config = dict(
    d_model=128,
    n_experts=32,
    experts_per_token=1,
    d_expert=176,
    n_kv_head=2,
    init_std_qkv=0.0424,
    batch_tokens=[16384, 32768, 49152],
)
Below are experts of layer 7 (counted from 0) of a mixture-of-experts language model. Rows are named router (the router's row for the expert), gate (a neuron's input weights, with its number), up (a neuron's input weights, with its number) and show model dimensions 0-127. Each number is 500 + 40 x the weight over its row's rms, rounded and kept within 0 to 999. Numbers have three digits each.
Before each expert's rows: "mostly gets" lists some tokens that are sent to it at least half of the time. This comes from a sample of Wikipedia text that the model never trained on.

# expert 28
mostly gets: " in", "In", " throughout", " a", " across", " In"
router:516614563524539457462481513459488483523496509455563569562452478512557458564486513509542509430508418542528512501427459519524469514518470516472494531484537566590506452525536536492465537512499533400500488460486569506521410542514528526561514522488545441475483518503541523478499487406426568574572531456502502481526520516488484526556515526519515456450515504504514490499517516496485427507575
gate0:417465447536503433489484500523470469448494474466502520508538557505455525512496526484478530493514506531436493565525467475510529500482546528443532495474538520458531513426411496543520496591475491471481503523487508553598474509441504428517485526569570559584443457453533500581486505530529506532505468548435497580481502576452572567568454495536572493506520569525505482514503493469521562494500
up0:513445430500508451529508577544504471466437552442516401445489486468501464492542441490512562453530481511423470531507492522482514460499547535515428528503489482481487486445485547543457484559495463448505569470494505486583477489523490433483521448495562525466536476504501576484528521576461504539493523513443478510526538474480493506475569480535534524516517485545450444593407517581559539572459
gate1:504538522504473562497477507512426483438547539464514476401511498563492441551455466436487509504502572528518520506478494516478491417482499488465539495497520480500598489585494546587442494471496464497476507475486527482515510516478498466505526557573594504429431491458457646459457515566523500511512485484451559506534521486512517447485479441501443486472508507489575491513477500573497511569481
up1:480501538519425511501433478523456585458522517468541445440512494489510493506475525478479529480501556478444503489489380472538433531500561500542532530453486517514589493558523515584461480508521502391505515513476493549514462502477502451491566550508559494412530442474411553512450566522546530527559448460518519512503488488502528498510454488472432510438505569536484590491506516504506559521510
gate2:551462520529477560537564507512452523487516515540514565516454517504469461532484482531499507418435558557491467554559469553477544521455416570504475527452439510566564519569494543470556509483463497531509424438418506480493514461470474517553487533506466555465515481523460527506554508502533590522467472500489530404500547537506463481560503509431535576473521523472534512447487482437563491462459
up2:488476492495503488591485584452515424502552491507493474459519466496458514564528525497516516488496469513558499473493547510557476506531448456474512491571503571565460549428435508560514429521515426554508520589498464458487437464505447454481501421503531449534524575423538437510473482518478473490567474544487484602527518541484523518498503479533461478556532445478458495524452530577489497460544
gate3:481507527536440456548546511496502561550477519506558546488459522468484489491569593429429472549503584526479533514555532532560470474463555520452477498503496513437535448451454487488488405501486486451457468477583544563446514536499502493496538453564525449520463500465450436463455489567503517567503512480508483427476399523590561462504486544489459511505518477514526523504537499498472486544535
up3:556522529554514543464481538505481489493482466490446439505502518452533472546472411566548519503487409509504451497459481507463560519485498479501577470501531496521505482532539522562532556488522536514503538517409462459541489431584543470430504567462467584439466522547534558519510481494451456477601471529468524541563542483468440538493530420480531511525501495557470510474514460543504531412490
gate4:471499554490459507498550521486450519466445533529529499531465581516515528444514526466488543460496547525528457447527457554510465463501527529473458521512508472467440447525557480477455524477468516486510462502486474469488464577466551526460611477452550592545558541534452555469551524497444515514569597586493435479502484582557459516563530454461455475506492485464493479538527413506468497463522
up4:496512547450499543519551494454494486499569511568464494462527493546480558532516546524495528538405462512506511491460489495467468578497509471520469589464455573566468529527564587528444510506473472535470535485472519459533473453532467475485420518458495484516469524570483480584440451520491471597496476497492485526539489486470472529469413478513544527454451566460526533461424529480539528422440
gate5:462518556573505472464470457457521464483506470494521520473451596539549434390563507505539482516483528497529487502396522516484487483470496538537524495600509474458480488500479539491586485445520464508485509473579525529481522528460565514435581518501526523492480521463549515467495530533467529482587522532469443461542448551495458490489546586538467536542584470517508481555465523427490482468472
up5:504491491590580497537532464547516509499461488400438495414499511478548480463478586477481594436514552528517520447510433478508499512552539539493488514566502505453485448513445477437520485482570501572442485511543586481467490549459466563531498462494466466476514504476503517484440491536494516493521467483531450447438573519520467497506510480436430473510449503550580537535542549484468506524453
gate6:518455552515486591553496526434482511529524484481481550505521547507523527564419527439510483450400576500481523532495499494461542429505551525515457498502549507530457405498556499501569518452515448546515484489509530506469505541556501472535588505542520479421504532486519485454544524488465504449542432494477475437492470450521535490466563500436448449517498473478508548464567579460528416471530
up6:542476522437524516527510510505484495506594545475533414477511515497527470579520601456520447493510487506511497530519462478499526474553530539568501487485391474567513505524417492459459502518488436460486591552434502520535503555479477495487461545498560487528499548520530548556453451498523475548538544487439507481423506550492467432529546532535514546447546548590515465536491554524479556476494
gate7:571467557491514476530475498475541488517472467484502519523550613619474493550443516514483532512482476476479434527452516511532508510504413476464465495516481543461553498509511495449541578512458474516405498498518487460507411501538501412508490510479527518583427481548458439536513492524493465491495519519502498505479455490497501528568461465539500482462552533561465377525488562583483503499439
up7:516562481507469513483466547494468436476575479509445486575469489503492523524499552537475558558524524499509556577585518483524528488492469480536431471486479481499462443521475548496490501510504491494413500440428513492434539471500533482553554568435542514494469542517480533514449574529578518532536515511516496550523419531495564556460509484553473469597577540540526497428548516496523530522581
gate8:510557459482491462408547497486555541562483522595519500459448490462509503535552566506478512479438513538578449514496596473447561511525547538423478502470492486531569425561460456491568587557481506428535497498540474511517554524475487538519476515512535451536507494555502505539445489466530480516459471541418492530587494507474526513471475498525522488496515590464494530544467548502481511462446
up8:441560428537625467470508544475474513503493513559546494474483457523460540549516571487417560420580471492562440615584556536532525526516524456442502504477480485555514467472459480521531501518496501399515519497543446454541504482467505512524532496510510461530565499466526492528511490524509512454441493550526486463515485497511470490483542546425564480448540559447514510536479504481516494525461
gate9:537581538469465497488507452482504573581560455447470519469509462445414480509430521529472506586516515457511526423500510504525594546442479568564539505514519497465523518505457490514509495522491484504497581510471485508549564505527524514536570454484467516497476450441524497468478530554482492460601481451506528462489486522565484463468501488516471485516539571524550447403531488452552440547542
up9:520484418536544479490499481543533507505462479497510528555474491534459452534482468520488519443514547500524477560490545497450589433434458568480564499518564462545458518581499512455473556554450559483565525542494587543499539484432511566500511445431480511452498500481498493483421459442499529491523477508526487488523488464523501429468447510464461468557515554393467435477543519456484438527507
gate10:452506567414520477534481494419504490553534447540555574481545578487479485482553521542545568432455468539576562440500513527518483533468532529433502512496494520466434485479477447461502498478485501420495530505495550555496476534574524482418475439494504451549487443478486418455485475444454482528536456522483523494578507505491501460555495499431492546547543529502562476547493556483483480541536
up10:509488440504520475503496532494538436426470478404586468535502414575461494527530503468462480488478534526546462494498443514421517438510490483519437539521532530516530489537421519538458590511487512517509527519493435462501484553406494525552505451502498492482563475480481542579490466583495504543462515530499474469484501522487479482445458519546543517431513491537535522502477552575634523512500
gate11:535536508439518483539488481498533535462493512535526472550520504499476469409543459502555492438642537490502542501478546526528502465405530527508537519503430460474404509512555469419509490461456491457483450458502476509511467457555443516537544459480435508469476496423453542522522448529469505441551464488585516420525563442487494528526492510497492487465539570509566510447513533466493508466524
up11:570450501567481511463457521500480448560472482467436511447502488527536452562494499518435475489445482514472502546520439543501461508535487450495493508478486589467470478513458507561498510517499560539543514538448506458509513488492478506572433588502570527552462526567514465473479486500546503507444424479498473576468439468496551425480545511513503500469503425414470452593550415513524485440503
gate12:483526546496444475531437496453459489491528527476531597530482533512514486546524529519436499511496496536559475480542531508432480503508477462400445443511488473491500492536508419460480412458536457521465449463470508549432541543527557499554530529524579470473513552529473482505494500616435475511478524592473528551457503562466520525457488565494545498502472518494486430473497487423563460544546
up12:505455497480492475571537489526536508504473523516446481481440514474545516474478412476546562455452486479425469466551548476537553469465512488507509517454514483513423509431473483515513479525461502540439429450468498480508452493552500473538540509456493488498443464565473500483499423556507498524472503548389520538455467510447520486478549465562472441443574467519551501500490459386444448587534
gate13:547451454471520514573490483511479541487537581503485438501434449508520444532502449458498402485479503564518504481525501420542571510557546534531443522565495459493497486521476518523459550442489563455495461512560490534434464537560489482521542477507462507483477414541500464454537403541493450571576499517546497527504488501539480582469574508465525517480547508521508557503538503451545464503446
up13:519525468475501474567511453519471479473414512572500496468490522541499484480541477388482413473437474514544503519382553445491497564519512532542452516515549450507532481580545588495457493487510508474507448580477488424476509547499413497531495491513535484581462442530521535474467439464433490542511536519508547524476503512513535488477533485515509509491485537581452488484536574546503515485434
gate14:525545502503540481513534526502484515490415488600559461384470458498471494573517525511496517512518513468494545518483458506469470424579473520459545535454532463510484504525516538540461554504501502392474475480531487557476505480483530518431470541500496476581480440510478500455475451576505507514555487509480502543497520550463553453492493531396478509490526535437589570546513564466481480585484
up14:492509537471514547444467561449514411506575491509480477525492481535537433507509482509496449467466476500461470490481413447480519490469479467505488473499487442506471511490485503562555496453419504438506436520473507530458451462530445499545437540442620493395488414470489474496544563473466484505464518480485483486450471460543453556552463510581463472480539534521512468453431517469416492462512
gate15:483511490487561459470553485428508589518558514541524541501509530494478516446509553517521502504445588464477532516489543538489529469510455458455488497427462495547599527520520541480460473536466537493486495464528499590447457437506507496474499517484471441497485504613560471508535495503498424430511462482518523473517512516491417565438486582541461557499444551532595502506498496506459477453569
up15:531472498507519548471424490577470488503573494527531524457491471500532443516501559471485467492493485627521523461526578481492471510561548492502477463540531502554455446530553533399491514497474493500482472507452477477476573485541467522444476512530418556496527469468520497546442484559548477414449484478573519502573603507534504460509444456483541498480413468468511535504542527487507455490450
gate16:486488507611507556475469424412485607487488454447490521515497540485534439514556479483499546528455506490539473500450565440485508478477541474565506446466532489565494515567536466508481523497457458526489481474487486477455479519429516433430408578507525522462541515547524550524547516501434507456529440517484459539454560451447506520526511543494509504515535556515475551523490521478471607521516
up16:513514481489483435494569522512483475525517565500580544518475505544515510514505470543499477504471442520520504491514476421512540579563513547498535473554450508419530540489431516542484446546538473479546469534482420441514553488574521567567545476503454490531422543523465531498464525552573532490480580527482522445528429580510557501528453468458535509465518514535510467598497502466550458484458

# expert 30
mostly gets: " success", " occas", " princip", " effect", "cept", "itor"
router:413540487527505492402444519532518452495468500588508392533472464475488549483510516489520556482528537513453472520537468512537498453466483450496483535483469453534500432441458426439520487479486420487456410469484420573482438515493455438528500439517575506495421427510500499538455506559506419463515454506522549533515533467524473494518519457537490499468483527439480523465478498461518455500469
gate0:514531450538463507457457479590427474495442455496513554534390492478468524504445547550546499469463506496492484486458492484549562527530480577507513476467502507512498557566520447449533522475477489475515510524514449487526493547402582496461558487487550625501512538460501504512498535437503543430416460502524508452541478499490554563587473465478503445510536456546538486484453476497530500467488
up0:507529506471538411476439529561467495504503499474516555482512522501554492467468540574476520471513473475431458525485520461529494563492552520503526442469545544505530543553523495478466406498504480510535559579497424525484490573591486565445478533462526568517504551508466537500504534495467459501448578494491505520572478568508428553576510488560445511448511519427459482556514584487523468507517
gate1:447478518558554518464506456439515521469532445531483550540477506441464469542519515516526513452461498455538570526470524467485459517517532535574484517537501532468442571488515486528536533555468417502497517481496543456455495541479471601470440540418547449467456587402549507528493500489514470484562473473465474496572501484587501476456453495546448512524513519496527462527566556427473442472518
up1:515471544538591451509553467534526490510498391522477538472441494496517479509500475508578510414517459499484609518486539560500501524493523481526501518520445538457470598460523461508471556515499402540519484515525527389512506502521577556495439520475492456529497517497512512469474535458542517528464475533433514562511524506508529529451526531497577545476525607477475520511554500565471451480524
gate2:493460561488474497467436504520528498452462463549438495473516484522519445564518478558522510554408523539467512498494548488506506457426524507539484487516457564457566474448508566496502473531575513478509520535560458526606492462435545520532497504493540520529417533495524550600539512553487510506486539510429516479526514500494449549478468467505497470429557604495512525603522523549484538539522
up2:483473595423519530467431464452482471443508493547425517512568498485501477481573480490529517519478462471466465521560507506476494494526572459522512487536443533498568528457457584407496509472517483546495474514459490548502444535384501494450507424536529428479451470474429463554476492501518482541514448524471571504506529488511545523535472483591504418490518506467534528519543501487507560558543
gate3:463566555499584572581401449549518548513545490522495503429556531428470487501446478445517522513575495470527529484544438520614449526408538507554518524520497516474483539459495470513463516470521482491524418551509534510442505494454468461393485507507480470499487456486450535521512533493442494501506552519517444474519505520469463508522524495538510548485482470536537548499463480485498468489609
up3:534477520471409413412521553433446495463480537477528515539509522500461500438502474590494488469433487540495510568476588469464512421531482450517485450492500479490513544529462463460550521483439528548568539432490490413547535538495457490509471516543508527517567464506544480454482467448509489432489480487431542526507567461484525465438466524531564507519551495492472500507489515496437515471406
gate4:452526473535506473468510543476474543499452478546532482586499472485485409506519501518456490432551505526491533558515553395465442482531545533532434476532619484487456455444509567449536527501525526517569486451485482522452522449473493473503499448478506494481435481496485461484439456426563514523478506530469532554443470425539531508383485522503448503496512529515500517506516476569536525491426
up4:504501472485529459518443413556478424489481555510509508421519483505489506508512497416469531477562443520539447549486522484443481475532432517458477496545445453417513520503510496508558430550546471440511463542511448467464452458498535500504566499532551467499432589493495494546454493513549567428468402527477536484528533537434448482443485534496544530535469512433557475448464531492532483501498
gate5:457501501489501507446575443506561463518420549524455417424516541509531559515508422564476486508425522544528473444431556490532505522465490461446537449497462526535508538490438446427483510490474505521533484505437540486526514565529495451525476538498518502484421517473531498473511416554535445483550574464460494495576506467503544579489557451478486525486429490441514497469535564545478492501485
up5:474482499487559410515483466592512555460424549480482498502469557517437511566457525483413448487489506519432493463555496480484525500498495522482447520530480453532501455418544470503479481523484562519527481512517477540475482544554521549500493479516525478443516505476480413517597572534450515584555486502482515486485489509528576511471597482444464562453424482449491515585506491545487485479463
gate6:495482479513528538523499486525502490503462562453471525472436430524500498560473547498489441539394503543486513462516487551509529557422530439492405531497532560536445427521525495488468546486563405517548528489501492521548474540495582522511408502472487574529501483517575507536449475533463449475492505539471480549448472504505553452467471515484519426483522555486547535579497470508517454462424
up6:533485503554455487442545532532585573548479567517500459500464506472538482447515576404565496510512539493528499524469512455520463522460513497485493483551487550520516598580520538514497498495400625484459517555452543500471511466501466461486556523541535483493463519518483451490561513541536526490432539512560476509497522504428464578541533483492521524416511423504494506499479520551454529538522
gate7:475506528504467537407518439514547460510524529532442484515480509502538460533568522483499569535481529529491452522498438546529556473463496479472447461451532554518525548520508492476530511437476483533505557492472515492502433578426394468473505539495562580587504575471576504529554488473460545535508500452509511461498509572411451424499494479541458473441480501469450539510501463500505502523420
up7:531507528439468538464526479598536504517496504581477402515509526533550483484511497455464583423457487488446500494466467433487554455514536429509484446461493412561517554534463482468562510544442466499451445496528497496529507526474475474524545522494487537515518481537570442511494464559495553526487498505418552462429486489458481424485448526461509489499496461537507495539443553403457524524543
gate8:495509457427555493536498506499510516473492558483544490535471409580441578489539500474466456549502559533433510446494523456540474498491467450550513574465553491547469415529465407492549490461440506445500483501482570544521440505458505513467501482529511527440450516497538558576484493489563540497438473551513513548482491550491532462472529516514451422479524522511541466498429448566534447461483
up8:457573473514503493509431476481519559522407554518492553569461498521546521530553465501525430443478494510528451470426552550516506503506542517530499501462468509551573571487455514573515594521504481491451477486466497435484486514516556446454525455478475497424495432538553444509445521481515483516554534447508435544483485565500484551453491470557534471508468512438540411430484508445520520522516
gate9:458492437431497480519486458511505516521529455510431426505585480470504448541501530447529503552579559535514477542483460513487547580467470463488507488429573476482603499473500573399513473528563502525516418480490514453505445521550474476464474573502516528487476485429468487521434562454561497470499517497581467452448477537525497542488530456503472484517499518538525461521505499503519600516485
up9:529484560458499428528443460498545452487453514496597508538481547504484512507497489511572502489433536470509429554480548581495461491604583557530537487574507544476506495485458450591516458532549478485436466505475483486493438497473491457432479517458496501502519459549528459514518469453451484517519492492472434515467526533529515486602576544559587510524502530497541480487558537488492492508440
gate10:510501497457501476567501481539520439512530482530491525494519586519505557460542515465488511502502485549518563480508507578604548455513482503453509516568506539580534423465500489503491549411466515463513454544504433508460478532546437570429493427514554594473450540560463522508573451590447501511467492450494515530491485532567502581492511507501539520489514517524489507540535580498537478496490
up10:537514454509557530439508465440423505476548499426498463528450474477504495506513509533575521536501514573516467448448473543448476468489532622505534511535520512487452512499447588465516522446475445479526449497494477567438554463530431490543488428456493507479543492508588474484443540531509517434512505538466505471531440442440460481481503511476483501543541502452463560487510438428453571496504
gate11:529483560400455479483463566458471459486517477513569465483468468477468556502561525447465572453524491508456509554582522456490548553563571521454536512465440522514458479454519471513518577505477462445446474503516488477523416487514455430476457464458469559506563488480511488478460572548483458481500567555468540462537465558540465562545472494483520565474483552443532479524507528459531476489524
up11:485525534498469558481565499550476567497555553477568509477482429485506556462516521481464555520493502490484540457520469499481547604532560472458451518555493477495443486485486466556533503559509542526567526559475484414510441497543500518508487499532495495423562488546574496477500528513461509514526492535546531439568512545528524610463548496542547610498488473552557497423475507481537513469540
gate12:435543514513456447468528478495567425491440490442505429535528558469495424484561521485497550488440562524540471512496511611491463534524504561512492510487498560478458528493515453511467543469464469500522513455518468445514463575507526434491472531445502544515495479456558535522488601437504481505501544513506424522516491527481527435475417459490569540506461492477515510420430540499480447523426
up12:443410538517446467481515477505466471485527503426548483470467485504570516442520509548577483531499559534471496518478542554478546530548493595494471467542554537554497455451526483537461555445512509442570485518503551496527495528474431505566458437531447523526470545559521560511534462398550491549555491509519481525487506502442466503582423465498533501536497455477491527516437495483494539440451
gate13:455513513432535470534566481522426418601504534460540425539496532503486452426473509522574501506531556432524560483532481471462491506515453488475470486522492536489565497563549458425466538529447446488527505528469480484523526529467446466561498524490554541542468428526516514463574432509509499482495540516534445521523475445542473509569521439569490555539491448566496480566500517486482507525440
up13:512526448466508539479464553527430526490507582524493491470473466468517473508483493581448490503532558543443445544500482509457518527511486471491530540469464543566548534538526476476447480529491448505515510541499429449469443471496414549447558487464542500563525503567461467487512535547470493552585430519611418546536451464479493501523551490466474549506437466489498425543568548480522497526466
gate14:471553438510501496435470500487566472403516503494470453445570521498492554459506585463492484396486532477490523516558516488430500450509496424510509444499504544461531554497570523544477507562446491468519451517464512515509506540503506545539529568501567491528542445452473399508458531495507480518531528560541492450506510558532477579399531514497491551478504558470506551516484501511442534523433
up14:456546488471546547468535492536496449450523525449499460522579537549547443536460456549472546464532552558401508451533539474459501550501540508537521463531486470482473600451588493517544528498491446519523479447494529557623462482467485471529500473548465439523511473450525492521477533556433511453546451492439488491486512502471517486457499459515501451562523540514533460559456505487414533511527
gate15:481493487506551448503459497423503514463466522508435509472477542483490534524531459541515447506521527429544448576479556543525508584480538467480501478457467441516444499548559538506469532455487538553453529516451482496514527578611528503505558517440504574514450448524464479469527601529460454495514457470521500539578490466516491458527524562481402525474482471505472469490495478484433567568523
up15:431502440545565489449442565444490476483536534451530480550521527497500526426474499456513569516448526538446516426498440545458388474421499581479537525500512476514517455513508486544507529503514420454525539588456494440458491461545473493585500457519558504489554555496498508505555433525523513532477509418484495462518497531480480516492599517569523514498494545475526512514451525503467515465479
gate16:513560504532548533505553465506540485459564494573523450535552482473473486490537580482520435547507423504546448476572532474479456520477494442469518444483468452529525470495512547445541560525439484466530470469513446536528545501497474486512510532533500450537361453546471525513483523480617532545484511489439505507494501519496463494533433434463512513521539536501573592535524499530514504568526
up16:482449516423501538481464459506484536399523442514495504503507471444472455449575564414449501503460466553571489519503449564503478440513600438502506488482446481515568520499427502438506520533470492451495481509478517466476502529519416544463483570486495441564485472502535494540411523477545528491488533485514526528442541488433466551452456523498567503528540526502483585540494455546513487511534

# expert 0
mostly gets: " by", " with", " without", " via", " alongside", " despite"
router:520479520555530468476493466473537476511565470516519531459559500440508512500475530494516507439469450533568508519432452529437530483494550511486522515532475581478506464518479448543525611527458541534498487448458469447526443540490536549527510538443534423538511483486525425513530471447443464557507506454507458543522448477521556557578511536425562470473492453465489467469540590473459447541432
gate0:473492479531488530568543470554467412486518521568488460543503436487446492574536507499450495462511536515437483620528592492490538474532444423547521512520449504492506476496505433497473525505493484519517514528517478492506435480567548500509482564506503401482519447614563499555508547498543523454430421524469511543484431539465469499536517529523491439469469521510486527542512502498500527561453
up0:471452596490480431497490501480505509458524507518457561548519527530433458511566512487494463463532538478482595506559452452491514466407561566565492508529524489502518481463497587476451537487470500474521528434521537469475521415558519454462533495523504495507521481470587479474496488533419478529495463490504481540500433424479451510535452429538501573554476438517514539460509436549531538535542
gate1:501449542566430520550524501538520459447503531454501520516561508485513506484519443421456518445560468537481453530524503476517460444511511520524561514534496470496510566461437441491496553538576565507475559432456548424448544454514485474517557535535543478433548491476572481553542473485497494539468540556444543579450479471505498511489559469443502525542565491475555472474528491488533507407532
up1:431455536501452504556505501535584463477456559485542499480465515444589518502544445440475542497515503548444497505528482491517520426508481525509629503578548502526515551459493435480459530606521515492478454493460495455426508477529524484487545569491571501504561467492552501527538401478505455567480586567502498559533474521523509525487491499481475464512548491484515471557465503522518520523476
gate2:493557537480510431466539544537481476583485542599490488458461583514508568540511417546492599398455460528508464502411547463515437577535488464491549524515504489509508482458493462534519486509453499408550511504488496490507543491506467482527551444503547497586514465499482491469514498481505449472466499503570516514556541506441521513483498505467497421464484600455550537521473454508512500500511
up2:439585511509505459442544439508440509519494538541480534485479567531489532518449435543467537486412471571500437513470509489550475575509483529479532483497453494633556455471529451506489439499481501427594531543507522458530531510524447507503495423478555484574528448490510450504527497492520485529456500509539472468582548537443476480542511476484482515476511572445472563520496505429491505510482
gate3:546445467483461561478424539519535494472507527480509450512478496535469489561429489499454479457496552519529493505498531508429487511549454561419527476512411530465478486565491507541563444438489540462552425420515481557529552552465411507483453540432531498504510434482445464498520531547543513529491487540557573553510427534490497544470539449528501534492533451485497527536533467476471479553431
up3:578476453525479456484434501453510544503520510415504469461502492574464475510474440551475515500485528454549440488555528543499536464528463495453533523506521534464511533473532582520596509439493478515500518437489487498529519597498531551534477594457470554595462503408501454544543513528532493488512511519559450576506435502542524514518523456540545516466437514466473503524511487415506564501530
gate4:437519555445507496517559474512467540546492449522476475490477480494502483499492452468519513447544547492490435535498472479551474459455449546517568507512476507481512572536544517548598439527493457523483523501450488477499503462468495459496448504498524469411448488426570532507565435542554515502536491568460520527522400483515548458521508562464455468459516462528489523564440546394476575514446
up4:541462466540488508493539527490531559466523492483499491457510556456523551459504514533459428540498581478516546429574513480474460484476481486426516520543485532503535445554376462484452491485585448392560471514593505493524530582548490520477518472524491510514510454489447444488551450481562524503532551505473548438490559502548541419483443541520515511531505491510433476504451486515469505516499
gate5:458476474555514512472483402515462556439511469447484566520565466490540619511561498532468471556491506463483524533492562481525480532569479568428444478440436419437481476507560529443537446569463514529457490502436517510473440495546543539491488532501524533465483524511463459539460465524441500512537504489569506469530498552459497568529526515534510441511541557525549450518478487471491465531466
up5:509587496450481459451464455483421578486458467490459532541506515495490526509452502447484534509471444448529543513505565487405508505517546542503430525480506475451517477543484488515443616504479460487518458510485529529473467536480532517436545495592494484532535501482474414616515528545455413422486487500527551505561480518497436503469519432509513489521514518493544487501454475452452450463462
gate6:499494590394467509503521524519493495508456493506515353536505520534420450530466507558439479420512477558554485525509461540496552478521456563528421472475436449479461476498408497488557532464500448438532539547490484545496440520539485525491509554560509481504498557429527505554540500506522538469492510536511470543516527537527483497527528464489488548507518462451462468432438513500506529464566
up6:426501515508456523435542525456563519489509506487528615537489510468514467455469552434544461556460535487527488401514493545489542531425445506545540539491524503543565518477486528472470495523461516494479421496485535511520528526495495450516497511511566464497462550487492496468538507491514548490497578488457533467562471566460409571474543468515437554516554484604483551565567544469490516497536
gate7:472461565505456497511528518488489527533416500573537520527542566506478418537533536450466502465465550485520556544580572489505499516570511556511540477517510479502504480506516427396463545501523491524470515466525484546559533574569466479519467497459467447577482436469530449546471483536471422480509502487543527529458519504509474539511445545479459554600502490437497564552510534514507455519439
up7:526453481484496546472462573503504476519560545451493456469489477476499595465441520541506458533456445585474510518435461475501510507500474437515508530498444465494524475436487555515529491493447466534522463549457555451416475433449434453528534547534537495437523449546477587498577484460502525543502489484450425492506472527468471449453512457543550465422545523492548484465503456547481530445549
gate8:494462492509488560498470460435522531498505427504481491453536518519517489464519501437457513443481476516533517554503482431479481484518490532556440509522550533543490460510575512467559555451474463499476500450463504511453464475499440452430402470522551488485541460484536566508578484527442561495560363561499524533493557498451443566472516441496505494525484560528514553487496586545447518529518
up8:525555503501511481517481522612461521501525578511504492516455497532475541514476513565606489569569590495513536454492487579540471507514475532474536496540432465463507502503448502481444443573540524489505500555510505527535556490524546549535622480461460517522468522490468487478406480456514478578491536468518501483493434489519581459515482523507486488539524464492454501520465416471563467472449
gate9:446471564515531525484524531434549550428551571490509515461445500492509528462533520513474489425565541530572515451491493523456535491553504440570544480552515513487487489489595469541533567460514522501449601495538486524469524460532559514465505506458477607524527481475556477514508458511464498534521518460511518542503490444566486471491466432532489545520512525600467517530554555578493469542459
up9:519507497453500532466505477531492472444503499554605491483538544487527563485557585545485504442511496596503437496464529605558404542472530532488491405553528483569520537494542429482532503503493495513474487479531527509555556489541504504508503541504543462476469544530531548454479472569469474460455545515419566518550489554447444522428529494458497531480499499476570537509523526527554511516498
gate10:481487509562501470517515541434444524505473456493506516545532553483490562531421487460564527510472427543555559568467457490434524495496456521531535493494519500507445496449505446487551426450509440515536529524519497469483481442554469500482489442545516474515565488502474518519492479509518460418546436580483415463449557500447531498479530491457490510541451621509566518469528536448508508591493
up10:585520516447487583544491428554538465507503496546486531521530551547569543529518553549536484522533520459540519503575474561456507509488502545464534523494516477493425503479485538439496489542516548500473515542464529488491521492503453528528551514455532499495493504483470394439438517555559524502416563474508520516528452478564553375476562565463489513461563467473445483537497495500464455562493
gate11:476506543494512586497471424531488507492475505608500479524467524491556507527516477515521440506558537557495520582533524476537501491509439490510489439531489447538490476490522430540546513512523517478503582526467490422491572540477458530431479504503552431417506487560531519526476497508562464468458533530532550516541575440459430538499466500496578501487439541520555559463478539455546462414499
up11:475456492481492452468504505488525461466555475441485459552474514491509496464504457508468488483444491507504466512475532505526503523501522461524439571448519543529446571475498573541412483420464497486504440458479473547541452442495516568542586507521455537559498495469458486487487540597481578503524414510540428512482466587541583459528552490510464541473568471412472528525544486473474548484507
gate12:420474512536466515465464514576527571559480458517523465472488526513437465504512466505614553462418469494471481507522505531454506559533445540473523542461438512511529530434473460447468486543571455522545480549510505558503459518465474507487533543516543454588495411481459458518600476509488538542517488565507458525503473496507605488490548460438508522518444555476495487487555497509504455505463
up12:488551440477489420561542477432479521450521569520475450536469477530517534466561535483436542517481513523433525525534521544504487488490535547510525506592510485426543553519596531518525532532498571541496531444456519470470483486544528575460462509529551546465553519570593545521452494471483506480514490459499560515442478491445503451465516452508469531542491515499461535464432493543465560511590
gate13:561442467493423447530557491467500507528474447550514585471513418539401467510528530505460525536519510450454431533486516455469528476522464518504509436528554475484555559489486437478491516508550567542460511468547541484531537478549527483451458552475551452534441514479495472504592521473522568474592542512480473465437510527493506457524427480533477514533419545478476529455533501562484548519498
up13:480572548466560517403470488539532417542533501485491452557448500468520507468514458512533542454520467535492588452494445535540520541476453517459520601443502560573515466554487530495505408472504457448579501543432520538539455439478518525543498489502489552489546469527536510462429525473488500520408448504489516510521497462531490532497546496496476579518507488561472537573472487501519467449513
gate14:501579489520531489438556517449514468522478487538504495435454436499521508480527497505429455517531473597509483448514549456563508580523512519465487482430475443512528466485447420461417505498488534465507574456467489464522488472517446468437435534462549490473498472492478507464490447494505540540496580533438534461609489469494439503433521564541484423522523555523498494523456487457535474552466
up14:472543510569510519472545468461527475550482538568510554420472463499541535564488452478496491561493495502507527520447575488548480495580516456479498482412515417473501492516534442481474518546541478457441485512516478525547543447524468565487509487566590501437498456471500516457490461509522501457511556537496564492608522502553484455474463539519560461503511561568541477510527532503531393470539
gate15:447440456562489455527468519496532561516550516515462529445489491493423498496494528431458535427493531502509470557508548473500575475524504473531490497511525535486504485508517484534506532522490484511506525509460467465444482408538472462456454444504586524460569504462542464440615506481447487512477380574481408545530504495474485516449425509475572508514482506568575517493496564494494518520534
up15:503401423575581464541465482550570514539501479468470499482522509431469525450460507444513522512556523521558446493549551528485496472567538563531504489485550492488465591512495424546517541544516565493527536505454466443493500505523517466427430538511496528493499498489536438456559477432501491452527443576500556537519545526466474533451505526504498568495476492566447527488522549487480551453541
gate16:498467524446485587478468468453585487516490524513505486510580521519456476517524488516507527494511466553557554441442577507478430444479527464519472510448438592523550489497568490500532517550512459497440493504484541466530484458501493464471493440446462517544515571440479451521489544459478461541516514589425441519531481510502538454546467510530466479414473456520547565433473478512566535456448
up16:475458435477494472503473481539515577483458484522519555473462430545572514579505574504450481545511546488484540545477503529457505504491460521468572549538522478497516569532415522494453509561500500527550448516481470495477484518408476561485502470565504512410487438545531453499535519532534533441518512407582531445494545532527537514423486518520565503542497506499444448542526492479498457454567